Experts of a small language model.
Size: 12 layers, width 256, vocabulary 16384, 47.6M parameters.
Below are experts of layer 3 (counted from 0) of a mixture-of-experts language model. Rows are named router (the router's row for the expert), down (a neuron's output weights, with its number) and show model dimensions 0-255. Each number is 200 + 40 x the weight over its row's rms, rounded and kept within 0 to 999.
Before each expert's rows: a language model's description of what the expert responds to. This comes from a sample of Wikipedia text that the model never trained on.

# expert 27
Consonant letters in names
router,129,182,277,125,147,202,214,199,221,280,193,166,323,239,215,237,199,207,267,232,203,152,216,204,200,193,261,166,240,216,210,222,188,246,182,257,152,219,241,162,196,158,223,235,205,221,261,237,181,211,152,127,205,141,242,193,235,198,139,158,200,220,244,181,205,246,132,156,222,189,266,204,245,219,252,299,180,209,223,202,253,155,149,207,282,207,215,198,192,212,229,275,205,195,243,189,274,182,186,206,179,203,196,174,213,225,172,219,231,260,231,212,206,170,172,218,196,177,230,234,148,230,321,202,181,165,194,158,209,183,189,263,231,99,228,201,139,232,232,168,245,157,154,264,211,234,125,199,225,176,185,230,257,211,205,180,229,286,259,224,280,221,212,237,277,220,160,150,209,182,156,213,174,273,201,205,215,145,210,179,199,223,225,189,254,138,169,204,188,183,191,228,147,192,120,237,189,180,227,177,257,200,130,194,198,207,236,201,201,156,216,152,173,190,177,206,182,180,198,238,182,161,238,246,154,192,153,191,291,148,170,339,257,199,213,262,287,233,173,170,211,190,222,202,217,260,274,190,242,210,236,159,192,188,130,156
down0,152,199,209,165,170,170,252,145,248,240,196,240,267,191,153,152,101,273,212,188,185,187,198,189,162,173,202,254,288,252,152,201,135,173,209,254,236,192,201,231,243,206,182,179,241,118,169,197,265,200,201,166,279,222,269,204,255,191,244,193,173,249,195,145,141,192,174,184,256,222,177,215,166,223,213,197,244,219,158,256,159,175,224,254,141,261,155,140,260,228,323,225,252,205,175,172,175,208,220,173,178,189,210,178,284,198,265,252,246,208,257,209,195,222,209,190,209,282,199,167,148,171,162,230,178,202,184,185,204,163,270,231,120,190,175,203,172,173,236,174,275,193,150,222,204,223,227,222,216,147,154,239,185,230,180,210,217,182,173,201,204,215,219,246,212,288,133,241,207,178,196,206,232,216,209,233,146,252,185,190,204,163,237,218,184,135,153,198,179,200,161,154,137,157,156,268,123,209,261,123,230,143,214,189,163,204,187,180,281,158,257,141,208,182,193,278,206,183,192,198,230,151,166,232,220,208,226,167,232,172,202,235,186,231,232,211,275,197,223,172,164,169,168,131,205,205,127,159,158,155,201,233,266,222,150,60

# expert 17
Verbs, agent prepositions, line breaks
router,238,139,199,230,157,186,149,125,209,274,169,171,151,119,258,218,196,186,206,177,184,166,184,283,251,199,225,197,178,167,105,211,194,176,145,189,246,161,188,211,215,214,221,214,212,234,131,108,163,262,234,254,184,173,186,273,263,202,211,204,182,125,144,195,220,277,197,212,176,207,212,248,243,139,213,166,254,143,214,250,104,223,205,236,112,224,225,225,282,211,260,181,135,133,170,209,200,198,212,267,233,200,234,138,156,138,237,216,179,221,223,175,205,229,177,204,261,192,219,260,209,150,247,166,179,190,147,184,242,217,116,222,171,209,215,206,176,186,175,180,210,148,231,204,240,211,160,214,39,255,212,222,224,162,171,209,143,255,180,186,194,207,232,210,220,147,231,188,151,143,196,295,246,175,246,178,246,255,202,234,161,238,213,205,140,212,180,112,263,247,198,226,221,213,236,176,144,192,171,187,222,197,149,215,213,154,204,209,134,184,159,187,205,206,168,185,189,226,234,231,245,208,186,233,189,240,114,145,194,219,272,227,278,221,248,201,218,170,169,185,217,207,265,156,215,111,228,200,168,182,252,227,175,211,171,161
down3,138,161,298,241,196,157,206,113,164,238,196,229,216,152,174,158,137,164,214,169,183,219,230,188,191,203,170,231,207,198,201,227,142,156,208,223,236,200,228,244,208,213,227,155,206,186,180,200,198,209,249,246,204,120,220,155,245,226,224,200,256,211,200,203,180,215,167,284,239,215,183,211,192,165,225,168,163,174,165,202,177,200,177,210,48,190,243,178,279,234,237,220,239,163,214,139,206,228,137,243,251,181,224,191,197,242,195,267,241,230,246,175,188,190,254,185,186,220,245,195,203,188,192,127,133,221,241,178,226,153,218,182,185,208,164,239,188,174,248,151,208,204,159,153,251,191,222,184,177,245,222,178,228,204,172,309,238,221,184,215,217,229,248,186,171,150,187,212,150,271,247,146,192,191,224,330,208,246,155,127,275,158,237,282,166,222,173,196,193,271,226,222,205,204,210,233,132,188,200,195,262,179,144,310,260,227,197,121,223,248,218,183,297,194,207,182,141,104,180,187,230,226,170,177,140,219,167,132,151,225,125,194,233,226,152,225,133,118,166,205,213,181,181,248,204,217,146,218,135,221,174,186,193,216,122,178

# expert 7
List joiners
router,236,182,174,146,172,221,143,71,180,179,258,187,216,249,218,169,199,252,246,191,206,244,196,288,125,190,265,252,246,220,171,153,198,158,209,237,249,93,164,211,268,211,201,262,206,182,156,203,198,264,177,221,190,197,199,182,187,159,202,176,234,183,240,246,195,296,233,216,213,138,117,202,186,244,178,199,224,163,154,233,111,159,201,218,207,192,218,114,210,192,136,169,168,218,228,217,171,184,236,213,292,258,224,203,288,200,195,101,224,251,232,199,161,209,215,241,175,170,244,237,218,241,199,276,191,157,190,233,174,244,219,194,255,137,193,221,220,170,235,200,218,247,343,105,249,208,221,166,194,236,177,186,210,208,196,225,193,184,164,168,209,319,148,198,210,246,243,200,134,170,190,287,207,184,199,172,215,226,217,262,186,267,209,179,228,206,183,211,194,183,149,215,226,164,220,192,172,229,168,176,184,190,163,224,197,225,185,202,225,167,206,165,179,170,202,182,194,245,238,277,288,213,159,287,179,162,121,245,137,208,171,225,212,156,129,156,198,246,142,200,181,179,161,187,220,184,191,133,203,232,162,240,187,238,173,193
down2,255,154,146,262,155,217,147,229,159,241,224,251,158,194,170,166,202,184,221,169,261,151,203,155,221,155,190,198,219,217,216,238,192,192,210,247,187,209,149,176,206,211,129,144,163,208,248,220,141,224,195,238,192,257,219,187,140,220,273,235,175,164,252,174,190,161,256,135,161,163,221,163,209,269,198,238,201,205,164,138,170,201,246,284,205,207,188,188,221,261,181,297,202,189,217,225,141,200,220,256,192,147,215,197,178,180,215,196,177,170,179,239,199,220,144,202,349,254,222,197,187,187,234,270,202,168,79,193,209,247,200,170,177,200,213,177,115,222,224,111,118,185,274,204,206,191,181,189,257,135,206,257,249,162,181,215,193,236,204,144,181,228,240,261,241,164,220,176,190,187,160,276,147,232,217,139,250,206,225,209,88,206,106,175,223,175,153,272,262,218,240,136,183,205,178,193,146,232,189,261,132,197,230,198,219,89,184,198,213,240,241,183,165,169,178,200,257,157,220,189,149,223,274,211,228,184,227,250,192,218,260,247,149,198,179,229,245,176,154,190,211,185,217,216,200,212,215,275,196,180,173,207,253,238,148,159

# expert 3
Abstract nouns and suffixes
router,185,226,203,207,171,152,214,278,234,174,208,196,262,124,163,181,163,184,161,208,244,177,182,197,142,204,233,165,100,237,238,169,200,261,192,162,240,216,243,171,239,172,205,289,241,175,204,196,267,202,253,188,201,177,190,156,196,234,205,179,186,215,146,186,259,160,235,173,316,165,189,105,217,206,196,219,195,185,204,177,188,126,214,193,184,183,189,221,233,144,228,182,210,150,221,211,269,195,191,173,123,182,255,233,172,257,158,311,184,231,231,206,189,231,190,191,165,229,187,169,230,99,174,166,206,194,159,221,184,128,253,263,128,261,136,205,208,213,175,159,188,164,205,239,140,192,245,191,166,229,231,134,214,153,145,233,119,189,155,234,132,238,189,195,152,179,130,254,149,256,185,155,134,169,210,209,152,244,181,187,211,157,211,167,200,216,124,152,158,241,168,221,241,290,186,169,240,168,176,210,181,216,244,218,188,245,188,184,265,199,162,185,238,234,186,206,191,296,209,183,215,190,193,156,241,189,228,121,153,237,153,124,122,238,221,179,138,164,143,162,261,193,236,181,207,187,146,255,129,225,161,271,182,173,140,207
down2,135,194,157,181,235,225,239,174,105,210,191,203,296,171,263,185,209,229,190,207,200,163,188,247,165,238,184,252,66,114,234,166,264,218,164,105,226,155,171,234,137,114,261,192,165,185,242,184,256,208,231,182,201,187,171,228,140,270,258,162,165,156,198,153,230,221,151,172,245,174,98,227,183,221,216,210,239,210,249,222,204,172,204,117,228,113,200,196,186,242,185,282,266,182,201,137,178,203,210,235,162,225,181,143,309,218,109,185,192,179,150,228,244,179,170,204,216,198,188,187,255,154,185,270,207,297,209,134,173,143,199,225,220,207,206,205,235,220,250,254,206,186,214,221,222,238,231,232,185,143,224,165,144,169,216,161,196,174,186,183,194,256,189,203,227,129,232,132,334,253,221,224,150,198,188,203,229,254,232,188,220,208,205,212,245,167,143,222,204,167,228,216,257,254,223,153,224,175,241,273,165,148,209,207,228,197,199,249,218,199,122,216,222,175,190,135,172,208,221,239,196,213,204,172,240,229,178,154,190,280,207,245,200,212,236,221,260,227,213,214,186,187,159,222,236,176,159,190,152,199,203,181,228,196,157,152

# expert 1
Field-label separators
router,198,174,177,215,251,142,139,165,171,201,230,219,202,158,219,191,210,196,168,224,165,191,163,185,154,211,256,249,199,178,143,155,203,204,214,249,281,140,223,176,249,223,163,224,176,186,180,197,239,172,170,213,189,174,109,187,171,179,171,184,251,167,260,228,150,206,236,201,197,172,251,196,263,164,205,174,191,165,196,195,189,233,168,180,217,248,205,206,164,196,154,125,172,204,187,211,196,238,227,205,178,165,231,253,307,157,173,153,212,264,212,256,170,242,191,222,195,270,235,185,184,252,205,165,220,203,174,190,216,302,208,239,135,219,178,235,139,219,229,256,201,186,210,177,214,147,168,238,258,251,276,201,180,305,192,224,88,219,212,215,176,247,209,212,244,193,199,151,146,220,174,191,230,172,161,191,159,169,197,198,246,339,252,191,203,217,206,233,151,279,179,233,166,111,282,192,173,190,178,176,121,152,198,189,97,186,194,237,240,290,188,149,224,269,256,178,232,197,294,227,269,197,193,260,210,137,117,217,190,261,241,144,234,238,136,168,198,176,195,162,204,107,220,169,229,178,212,209,161,224,247,134,185,163,223,172
down0,177,158,186,192,136,135,190,162,186,242,161,222,233,246,189,238,221,244,211,194,167,187,221,175,260,211,174,196,260,151,184,188,189,198,200,181,139,160,284,225,271,248,317,228,177,229,192,179,209,279,204,170,232,175,238,194,206,205,180,227,179,107,242,181,261,191,200,252,204,157,174,200,159,229,150,196,189,175,170,222,161,244,231,171,162,257,129,156,194,179,144,328,271,209,205,156,237,219,182,128,145,216,217,140,187,169,149,244,183,144,188,207,185,144,201,194,184,178,221,222,198,225,139,259,181,223,189,147,213,195,207,141,243,162,266,198,257,219,149,142,140,281,174,196,200,213,222,186,213,222,198,189,279,137,197,284,208,146,149,144,238,253,238,221,191,204,220,157,279,180,196,247,249,264,224,131,300,234,187,215,107,152,175,144,185,218,201,152,233,207,260,244,171,212,169,249,224,267,189,172,259,233,163,212,213,199,228,225,233,239,126,134,160,168,132,200,226,206,156,165,190,231,161,217,132,178,195,157,250,214,277,187,198,232,197,262,238,212,185,205,201,220,194,188,156,243,185,171,122,202,192,153,177,209,281,221

# expert 31
Mid-word short pieces
router,165,227,225,210,180,238,231,214,132,173,178,150,219,209,187,167,168,181,209,139,221,236,207,159,245,170,183,226,208,209,207,218,193,157,221,170,163,250,189,188,192,247,219,212,176,233,230,233,197,136,171,196,239,221,227,273,177,176,170,234,210,210,155,211,201,184,225,220,177,316,251,195,188,182,222,223,251,258,220,197,218,293,216,181,297,197,197,219,213,205,210,166,100,182,130,173,174,251,188,167,186,150,256,173,198,193,230,174,239,214,208,180,163,183,157,142,243,285,205,165,110,196,239,229,187,179,204,261,205,207,125,223,158,218,209,170,195,256,186,266,183,148,215,184,193,202,224,222,247,177,217,225,195,261,181,134,201,240,258,166,177,213,253,198,206,214,233,191,188,267,199,180,243,233,257,240,204,246,258,116,214,147,230,245,151,200,104,134,246,160,179,194,217,226,133,206,133,140,295,201,228,167,259,191,324,216,146,265,164,278,259,283,206,183,277,211,199,195,153,148,114,222,198,192,231,217,236,171,186,126,174,154,182,156,248,136,227,216,178,209,228,221,219,224,222,222,159,186,198,215,130,211,315,236,196,289
down0,280,232,209,288,200,223,209,170,239,184,188,193,233,211,298,150,175,214,93,192,185,216,243,170,252,231,204,209,194,202,236,190,255,138,162,211,172,195,169,201,276,154,195,222,196,201,167,200,254,185,162,258,178,165,261,222,229,190,170,248,212,174,198,200,252,201,151,217,232,146,181,202,257,158,180,279,234,215,194,172,247,175,319,142,130,173,280,200,232,146,138,245,235,181,145,185,280,131,231,215,146,205,215,261,136,164,174,268,168,260,236,151,202,182,200,221,205,181,223,226,258,198,170,112,222,164,184,221,172,220,138,203,268,246,142,299,192,158,212,198,194,217,182,272,174,239,240,188,174,251,180,149,255,173,192,138,131,178,183,189,228,221,225,245,186,194,253,209,215,229,176,169,149,159,280,145,143,173,204,137,168,128,173,238,205,270,197,187,130,195,207,237,144,258,141,255,174,174,243,191,179,233,183,179,200,215,212,132,175,181,193,136,184,267,188,182,197,242,197,220,187,230,209,212,205,179,201,207,140,228,151,177,184,115,230,208,210,178,243,175,254,140,246,207,232,226,259,252,223,179,247,191,204,218,153,123

# expert 0
Institution and group nouns
router,200,152,221,214,218,221,253,193,254,146,166,217,210,228,226,229,186,200,128,176,164,261,168,225,260,213,198,198,178,143,149,199,190,212,149,167,265,197,136,239,159,195,216,259,169,131,234,206,233,199,261,270,159,285,182,215,195,207,192,159,138,236,189,170,179,188,165,210,226,136,174,208,195,252,314,217,200,257,172,202,239,251,226,188,187,166,235,244,195,117,153,132,235,190,129,168,226,197,209,276,197,258,155,248,207,148,282,232,268,157,176,203,238,172,177,201,188,173,217,218,204,234,233,171,207,154,203,252,190,192,208,227,254,195,125,188,239,280,149,181,172,200,218,205,186,213,181,193,229,152,159,219,274,227,162,204,109,192,198,206,211,100,209,101,196,209,190,285,197,251,256,156,151,253,217,220,140,238,206,194,258,202,197,300,209,217,262,217,129,240,246,154,214,176,238,265,179,162,239,215,298,213,240,178,176,197,236,197,241,182,155,238,126,225,178,207,152,187,199,177,212,146,241,203,163,170,246,169,243,207,194,154,172,220,221,211,155,238,302,164,160,129,197,245,289,247,235,197,180,198,232,201,214,252,169,246
down19,220,209,226,200,258,246,180,169,177,98,181,265,212,172,179,175,189,228,154,136,225,245,162,236,221,249,207,185,237,162,250,225,122,156,155,158,222,116,245,223,157,187,116,201,168,221,191,229,240,181,224,212,173,207,184,218,219,201,193,121,148,196,226,231,215,214,195,180,238,149,204,217,222,215,193,249,237,218,242,184,292,182,171,257,207,163,259,186,226,217,155,177,224,195,132,189,216,185,187,223,259,232,156,203,173,244,271,276,192,140,166,155,213,232,167,176,229,191,220,235,280,179,169,175,215,118,269,165,243,198,149,247,193,265,179,215,210,183,185,199,232,234,205,232,226,196,187,202,191,242,246,234,288,157,202,159,140,206,160,231,150,147,142,172,172,167,186,238,219,222,301,190,209,188,298,152,146,183,154,214,159,216,215,281,211,130,260,199,168,257,161,205,205,251,201,206,162,132,257,187,165,183,191,248,212,151,220,217,191,214,198,143,225,235,225,108,223,145,201,181,226,142,159,246,183,208,266,199,152,154,183,185,158,289,162,199,78,113,261,242,241,152,235,201,226,272,246,169,124,185,194,232,210,187,170,202

# expert 10
Word-start stems
router,137,180,152,204,197,271,228,310,113,224,128,176,153,167,232,180,159,204,227,218,126,181,249,184,229,240,179,215,173,228,280,239,188,157,145,178,251,188,197,191,192,219,121,164,230,208,201,171,143,254,211,154,196,196,255,195,166,204,215,205,141,231,321,173,228,185,170,232,210,195,183,95,177,214,171,148,165,148,118,126,170,207,211,162,144,207,218,140,217,182,218,191,265,202,192,225,176,182,181,131,203,175,144,155,153,182,214,165,207,161,188,175,144,223,305,177,164,176,184,146,238,180,271,232,170,203,182,207,156,147,254,213,205,179,172,203,181,236,248,158,158,252,244,199,274,149,125,188,215,182,162,170,124,237,149,242,256,239,174,221,178,236,201,225,197,151,155,179,222,146,210,134,212,208,136,164,195,194,224,195,287,149,159,189,224,149,179,233,271,237,196,154,249,143,149,217,212,176,160,161,217,205,204,179,224,188,138,249,238,221,186,202,217,71,193,236,201,185,183,212,229,164,199,137,198,213,178,178,187,206,253,205,247,200,201,107,205,279,205,202,171,220,165,254,179,171,144,241,185,207,185,178,116,174,149,222
down0,240,184,251,211,267,140,183,208,218,191,151,256,235,186,241,156,203,210,221,195,141,205,225,149,225,184,197,104,185,224,217,138,257,195,200,262,148,134,184,146,288,209,226,197,175,212,194,236,225,196,222,162,155,216,148,237,217,271,142,202,199,190,167,160,199,210,200,221,190,176,117,329,219,156,259,198,246,201,283,187,220,209,233,207,214,245,202,194,175,56,213,123,183,204,198,91,242,163,259,187,268,227,184,159,182,179,204,236,235,241,193,245,179,153,129,165,245,222,201,241,201,159,187,232,179,153,169,212,134,194,122,160,215,278,212,234,181,195,188,225,299,235,172,166,185,281,208,223,238,185,203,130,301,170,238,216,193,183,180,127,243,140,189,205,181,221,145,201,240,204,242,239,219,183,196,185,175,197,188,213,172,280,222,178,187,208,224,276,257,223,206,199,182,222,193,183,175,193,167,206,153,241,296,186,213,216,185,213,186,228,168,179,239,231,184,161,176,235,186,246,184,195,224,183,136,231,178,216,159,242,130,181,125,154,259,192,211,151,262,244,195,129,248,163,204,175,249,196,186,208,127,276,201,173,185,153

# expert 28
Word-ending suffixes
router,299,230,235,188,262,229,180,173,246,272,178,234,234,275,146,231,149,178,191,221,244,216,158,165,155,197,265,188,213,249,272,195,212,193,244,231,243,251,197,207,147,175,318,164,223,221,194,219,182,143,184,171,240,201,243,211,240,170,203,168,220,215,185,212,251,289,236,183,177,214,223,167,145,161,205,156,245,231,188,179,207,151,202,281,155,168,244,186,211,195,170,200,228,207,176,94,170,203,193,201,239,288,228,217,255,135,161,137,233,162,234,155,256,159,202,171,167,198,145,182,197,214,128,214,247,176,224,169,228,242,124,183,154,201,208,195,146,199,165,180,187,183,174,208,192,181,305,189,262,218,219,161,158,178,260,212,162,185,231,272,191,217,171,198,162,210,212,184,155,267,146,207,245,160,105,157,223,167,166,184,227,264,248,223,220,146,177,268,180,185,184,179,205,210,197,177,241,237,201,240,82,184,147,227,235,262,216,141,156,227,157,210,228,147,200,226,194,191,188,184,161,166,259,176,149,197,174,255,182,249,185,149,241,299,224,146,242,237,204,206,205,209,217,180,274,238,212,201,231,78,200,129,210,209,259,204
down0,179,157,292,231,206,180,189,185,202,159,182,192,152,216,197,174,162,191,215,185,259,165,161,224,293,177,263,146,180,201,181,230,164,168,309,187,199,195,180,140,190,187,127,163,206,241,227,208,170,218,182,190,201,222,186,217,145,229,185,241,180,201,202,230,288,257,214,295,139,245,296,184,274,180,206,142,281,215,237,131,205,269,197,147,221,237,203,184,200,185,194,216,211,221,223,88,211,151,206,147,211,168,204,157,182,249,248,237,128,238,248,187,183,177,201,148,280,228,84,153,141,232,280,183,166,181,272,134,200,199,233,191,204,252,119,207,184,193,242,179,250,262,157,176,255,191,165,294,143,149,156,147,176,173,184,160,188,206,191,200,201,192,190,264,247,211,191,176,203,195,253,179,190,170,244,208,225,197,151,196,152,166,172,212,168,192,117,146,239,160,199,290,212,156,255,191,190,183,218,117,191,196,167,148,229,211,162,189,236,212,194,209,256,236,247,226,226,166,209,183,217,203,224,147,226,194,201,183,240,164,247,239,203,175,245,195,202,191,161,190,193,169,181,143,240,248,276,229,140,211,257,270,263,203,261,169

# expert 11
Headings and clause starters
router,66,226,157,240,202,140,112,117,235,190,143,166,217,172,146,230,248,226,194,145,228,248,152,208,200,225,251,167,200,117,171,221,211,135,220,181,237,236,268,234,240,193,282,205,219,82,217,157,241,183,217,208,259,191,165,141,177,203,205,252,196,152,180,218,191,194,241,234,216,268,201,256,229,231,153,144,165,188,183,167,207,179,169,194,229,206,163,156,246,160,198,236,181,179,154,182,212,182,214,191,159,215,168,247,246,258,169,201,180,251,208,181,215,195,227,225,178,158,258,246,227,164,224,179,186,94,169,237,199,218,123,158,244,234,214,230,153,134,233,183,173,231,246,161,140,189,237,249,148,164,184,238,289,167,184,258,191,159,250,131,162,147,246,167,224,187,183,206,200,232,238,205,199,153,189,162,225,192,257,263,205,182,191,252,220,208,188,139,179,200,209,246,215,170,261,174,163,218,211,159,345,262,160,155,214,117,176,216,164,165,161,238,167,153,301,183,254,209,249,219,200,219,213,230,188,195,197,190,134,196,172,169,238,196,204,204,155,202,154,206,216,142,203,187,194,168,160,190,231,193,205,274,300,209,185,150
down1,207,191,118,240,162,247,187,188,172,174,184,164,139,136,207,206,206,209,215,203,192,204,238,208,229,217,89,160,304,200,240,201,189,227,203,205,228,194,199,262,260,167,241,161,212,178,239,261,169,196,201,224,204,143,231,247,185,171,191,167,138,198,251,195,141,194,252,146,312,170,224,162,193,133,270,195,175,258,193,190,217,192,247,234,207,175,153,162,204,306,187,162,211,166,229,187,241,236,202,202,232,195,219,157,207,188,156,223,151,194,258,164,157,224,227,164,229,190,196,158,208,218,176,215,227,226,182,174,189,157,209,231,234,234,240,297,207,197,242,212,176,201,315,224,244,199,275,209,205,182,308,138,254,144,245,245,167,217,216,225,147,203,205,181,200,169,194,133,191,234,214,207,180,199,190,220,201,243,228,136,191,198,304,146,211,198,164,213,118,191,251,140,197,139,151,206,224,142,145,176,197,180,187,177,154,208,243,162,194,221,223,199,179,194,213,213,299,181,216,197,146,282,130,210,163,176,182,247,169,196,38,199,207,245,216,272,143,148,128,199,215,215,209,252,192,176,257,213,227,212,178,257,187,232,114,221

# expert 25
Section-heading words
router,254,237,201,186,267,170,165,185,219,154,210,216,224,200,211,231,156,222,241,204,112,238,218,194,230,151,174,166,256,198,240,148,139,205,212,257,219,181,178,192,202,232,173,148,133,120,183,227,240,218,234,191,241,107,205,193,199,210,147,233,348,173,179,233,180,208,193,270,140,184,217,178,207,145,168,170,271,194,224,221,183,228,216,136,265,189,209,203,159,319,239,225,205,246,196,156,163,103,200,157,165,167,160,188,101,155,172,248,219,166,217,150,130,149,221,157,175,181,206,226,217,197,228,174,175,218,189,235,236,156,226,218,180,259,206,175,209,196,233,156,211,198,189,239,98,201,212,201,212,279,223,222,185,230,215,180,186,213,119,229,202,210,214,170,152,176,246,185,245,232,213,223,125,252,233,168,190,212,172,215,233,195,143,202,196,311,203,265,189,243,137,185,212,228,138,125,173,169,265,168,204,245,184,175,173,231,238,205,211,189,293,203,244,257,218,256,257,192,188,201,208,168,208,230,276,251,184,200,162,205,210,144,187,175,189,257,240,150,190,263,230,222,163,312,171,196,237,250,159,216,188,194,122,190,237,133
down19,219,176,172,190,192,260,160,203,161,254,201,249,130,214,231,246,205,227,229,128,265,233,199,186,220,212,212,174,200,211,161,229,190,175,218,242,138,260,142,210,271,201,204,173,150,202,146,196,194,147,231,157,234,189,274,229,156,233,202,215,199,221,186,264,244,189,165,246,152,188,171,146,154,160,222,211,182,151,217,283,209,162,236,191,211,173,190,154,198,187,182,142,214,222,126,212,216,239,144,136,182,183,258,246,204,295,209,158,197,196,229,221,193,287,190,177,257,233,176,208,134,193,185,157,204,181,208,164,249,213,185,147,192,159,211,210,178,173,224,190,170,169,181,211,224,292,158,191,195,209,151,143,190,198,251,252,223,218,215,270,199,165,196,178,217,228,266,147,93,214,150,147,187,253,290,138,185,182,136,181,209,159,201,171,216,254,158,153,169,266,242,193,219,205,90,140,237,216,297,221,240,128,218,218,155,208,183,131,144,197,162,223,280,232,225,190,287,144,235,204,232,247,216,130,182,204,188,190,191,164,270,185,166,209,165,252,240,173,189,199,197,270,240,213,234,186,265,321,168,161,252,222,132,251,202,214

# expert 15
Single-letter name fragments
router,261,160,267,213,190,183,185,192,205,192,195,219,95,175,307,210,199,130,177,152,205,153,225,161,125,237,160,209,224,235,229,219,210,236,202,227,132,142,211,215,175,230,172,185,246,156,202,261,178,107,165,194,204,184,209,224,169,222,178,162,219,260,213,208,211,229,220,162,259,166,175,248,165,207,232,202,109,210,292,180,182,202,178,174,173,178,186,208,195,235,193,218,182,174,255,184,200,173,189,251,213,284,246,267,218,195,228,208,214,165,168,186,187,163,264,196,185,163,181,255,182,187,179,214,198,98,140,183,159,242,140,220,193,214,151,224,189,131,175,230,173,196,170,186,206,120,195,195,176,94,131,190,203,172,253,155,208,172,190,231,178,177,250,267,235,290,199,222,170,126,189,290,204,186,278,228,207,168,179,183,210,235,248,210,204,197,238,187,210,209,237,196,247,205,280,205,199,170,104,239,161,163,199,209,189,170,239,195,245,200,267,197,231,190,153,223,185,203,117,242,134,237,128,207,189,184,266,178,263,134,253,216,200,85,228,176,190,223,217,286,220,217,243,229,154,229,174,255,218,137,253,317,202,212,235,221
down2,193,204,191,201,213,166,288,148,243,172,244,177,166,217,226,175,303,195,237,187,135,157,168,183,187,247,207,228,219,151,263,149,198,179,198,192,216,165,236,186,146,225,134,229,161,220,196,254,184,199,200,196,202,192,202,270,250,208,243,126,274,194,220,265,204,211,151,188,203,219,138,141,160,173,254,177,233,184,229,200,164,297,149,194,198,229,214,225,166,215,271,185,192,197,196,222,213,214,186,181,252,103,213,208,204,201,177,265,154,207,112,169,192,207,186,269,266,169,153,224,199,199,174,182,223,294,204,235,246,174,158,220,273,237,171,248,146,151,161,202,187,218,184,171,176,175,227,251,155,220,202,157,178,168,258,161,246,147,210,220,153,196,192,204,269,274,181,244,156,154,255,168,89,194,158,138,196,190,171,161,230,227,226,253,240,244,173,132,212,164,226,147,240,110,263,179,233,213,195,230,200,162,210,183,200,207,235,160,200,184,178,155,172,137,156,244,188,215,264,222,230,260,158,107,232,214,211,236,267,250,218,218,202,111,179,180,160,169,182,251,128,216,113,214,219,234,123,189,151,173,259,279,234,233,195,255

# expert 22
Blank table cells
router,151,166,178,186,161,216,185,118,210,265,198,172,205,212,115,179,265,267,204,214,182,195,219,116,181,161,207,168,220,215,167,187,204,122,196,199,131,164,189,229,171,169,211,229,228,195,156,217,238,144,246,176,245,235,181,213,184,243,166,209,287,230,159,187,224,195,173,153,101,162,168,235,213,208,136,113,214,209,221,182,235,183,187,228,175,156,184,200,224,219,226,188,231,211,175,259,251,281,182,229,210,255,243,237,114,239,236,208,184,250,182,257,159,189,182,269,157,286,312,214,264,215,181,222,237,239,126,145,195,192,230,138,195,187,138,151,189,236,208,236,228,196,222,246,217,205,181,144,201,169,247,182,153,218,146,216,154,195,177,150,195,186,210,222,183,184,129,254,250,211,234,127,206,185,170,163,178,222,209,177,215,196,206,244,235,234,188,232,170,165,228,174,217,277,128,219,206,155,178,274,211,233,263,197,251,88,206,145,167,169,241,196,218,220,173,201,203,240,261,184,226,107,209,283,194,203,135,147,203,271,204,136,195,208,140,147,253,238,316,160,213,196,226,174,216,177,207,184,191,187,140,168,282,195,206,143
down3,221,199,178,190,199,155,194,159,225,267,162,209,141,234,103,237,246,182,194,158,220,161,205,171,187,195,222,188,220,121,164,256,115,175,256,317,228,200,198,246,272,226,165,244,198,206,176,161,211,182,157,195,214,232,194,226,211,180,273,293,148,178,228,158,250,200,182,170,197,226,192,211,170,221,155,166,221,246,132,222,162,217,161,224,197,192,190,188,219,227,210,269,224,256,180,216,233,193,179,215,237,132,253,150,209,147,141,200,207,281,176,290,205,197,277,135,158,234,199,195,143,151,232,203,254,232,175,317,227,168,196,163,208,270,217,231,133,212,209,267,191,215,229,196,225,196,234,174,204,106,200,256,180,172,183,176,184,247,139,188,196,211,268,192,212,187,207,212,149,202,154,185,99,263,196,199,190,150,210,101,219,227,124,199,190,183,154,208,213,205,209,197,207,222,239,213,209,169,187,117,160,175,292,178,155,322,196,207,176,226,191,176,196,255,166,104,213,140,159,210,181,150,283,242,189,136,220,213,228,244,200,179,189,200,236,245,271,235,232,140,243,180,188,266,178,229,161,182,228,233,200,229,196,240,212,192